Weights of a small mixture-of-experts language model, trained from scratch on English Wikipedia.
Size: 13 layers, 55.2M parameters.
Experts: 2 picks a token, a softmax router.
Training: 263M tokens, 4007 steps.
Below are experts of layer 3 (counted from 0) of a mixture-of-experts language model. Rows are named gate (a neuron's input weights, with its number), up (a neuron's input weights, with its number) and show model dimensions 128-255. Each number is 128 + 32 x the weight over its row's rms, rounded and kept within 0 to 255. Numbers have three digits each.
Before each expert's rows: "gets" lists some tokens that make up at least twice as much of what it gets as of all text; "mostly gets" lists some tokens that are sent to it at least half of the time. This comes from a sample of Wikipedia text that the model never trained on. Tokens count by the router's weight.

# expert 31
gets: "1", "2", "0", "4", "5", "7"
mostly gets: "ph", " ext", "ig", "erm", " Black", "ult"
gate0:064123080093117170235103144103162134103124142089165168122130081101090149129137166150144147102101164129144162087165116168175111155120157103165108187142091132102108163163136096112099188120155068116145092149148105134108131139178109130089131120159111155108129108089130101095146119095115139092122167094126142123154170174190112125109197147139152142110153117087102098141123089156090166176109
up0:091102066113069144094135176111163173147040065074081180159096101176129196139176069152171161149147140181114091168131098161147116127132095167121119135164150143126119126138111160099142127154141121086138130152099123145106097122156167135123139176162104170149115079175129167127167128107156192117115086154135154112139161100105116097134094128107112118161117089106129104159110104110090124118103

# expert 7
gets: " |\n", " S", " R", " H", " T", " P"
mostly gets: " |\n", " R", " Man", " Co", " Cal", " ["
gate0:063138111102099086114085163144144164173159109164151142173138114175085079097077148114076142061144141096117091156160143097113181106131142118150157151130113134079117093126087113140170109145167109114177140156174166068097138154068149133074146140111151100095144052137105150123146121068163147136163105122100109140094104162150082098145072173154107090157155119162143145086185132146120150149063
up0:157080154168157133102142147060130147102117152129115108160127108107121184115052175118102135115102074081127119144187158171087083097149116146135088049122077160083134112138169087156112143156136066156112104086055144140153073135186194103142166134106107117118164202101141118158112155096130105148124102128072136166121102082064137158138117166153153184172182093086114126135161132124122145079150

# expert 24
gets: ",", ".", " (", ":", ")", ";"
mostly gets: " El", " .", " La", " contin", " −", " turn"
gate0:103137125101153116115125188145130168146123149058161110095143158116124140111128121114156049064126147188177147091116098108147171068209108157136088122135130083108138112169158072142148104176069110120131073179106177083123148101214173133134073217149178147060129127170181102079153169131120145129108101119184118133109121162086154105120189130109111082135098107188114162139112178125111140141100
up0:161136120118139139114131124084094154155106155144138125116070167122156086124111187146170170091142127115085115057064184193144146153135157196129151185139161128138120129128135145139142139105160085097096107115198076103123105193161105132102121131160125129182136092114185136102131123105160124172155102152171114133072040111090140097165154156168097145131105155064167121160049124157103155143165

# expert 28
gets: "a", "i", "o", " B", " M", " L"
mostly gets: "o", " b", " B", " M", " J", "a"
gate0:088112155094100113155098143127150105148129175114185076094118136119078171128126118173134150123179077155172139162127139123134158132190171129074058156136140086095141125156114141054145124122133108140137093123130128089119085161112185139109096139134147086141106105157139164135203115122177146172171149099098126214167146128169157125100123100104144123101101157139124152142173140170129119113072
up0:141144159101096078161122138126116130149146058178163143158067081189149158143111060120054098145113143136114096158094148167120103116120120194140130136072142168132131070095177130116091098117107143158205092075139116077143151153089154090081117173182129138116136093118102141098137099153123182125145112101167122133138114171099196137167158148167057163178103113100059177076126128206183131169188

# expert 18
gets: " |\n", "\n", ".", ".\n\n", " (", " "
mostly gets: ".\n\n", " |\n", " \"", "\n\n", ")\n", "\n"
gate0:149111162128134120171122149090082108158152118158089124147124103087117133174123175076130120100145192109217087099129098138116163073106133108118086089158159106147120125111209144082162159144187100159158086118139143164108168143103135096135153188150139118147154091090108153149181149131063117128121183083112135053169083083090118160139201178141132118133151133151176145107151103144137159146130
up0:154064167156180132119105117067093123102157164205160136106168116115103064134172124108158106121136125154189111119114121132154164117183147133142137105178099150090170062100145123105127066153086143123060093174160098089167117189128153132098111176132121099120122099121152147127111179109110117137127124068202100147105157111112145119161157074098084101136105128065189120171184120116137122144164

# expert 14
gets: " ", " C", " H", " s", " P", " un"
mostly gets: " un", " Un", " There", "-G", "-P", " interview"
gate1:091153126091144157150101119107160126130153088119168140108123149116091119162071143169102095163147117118085073201128121090118089084124104123138171125161148093147107140070098152112158131177118203100194153125091177156141153081077091137071091103153121140138172083138074059160058128166074074154142065134135078145126159103132128130144128129115088133124126104145082087127153139184095128147163
up1:113087170101112105164161172104185105102143092099141132115086183122129141142116103144161148178094134205124161154086134159151107101103171160128100100136161156071092180112152132154115124112156168072071169092086165053064131065147135091101116100131151178165199090117161107111139176119091125166101084089143131129108091109098127130052129162173101160148126146106126166107110148038082128088100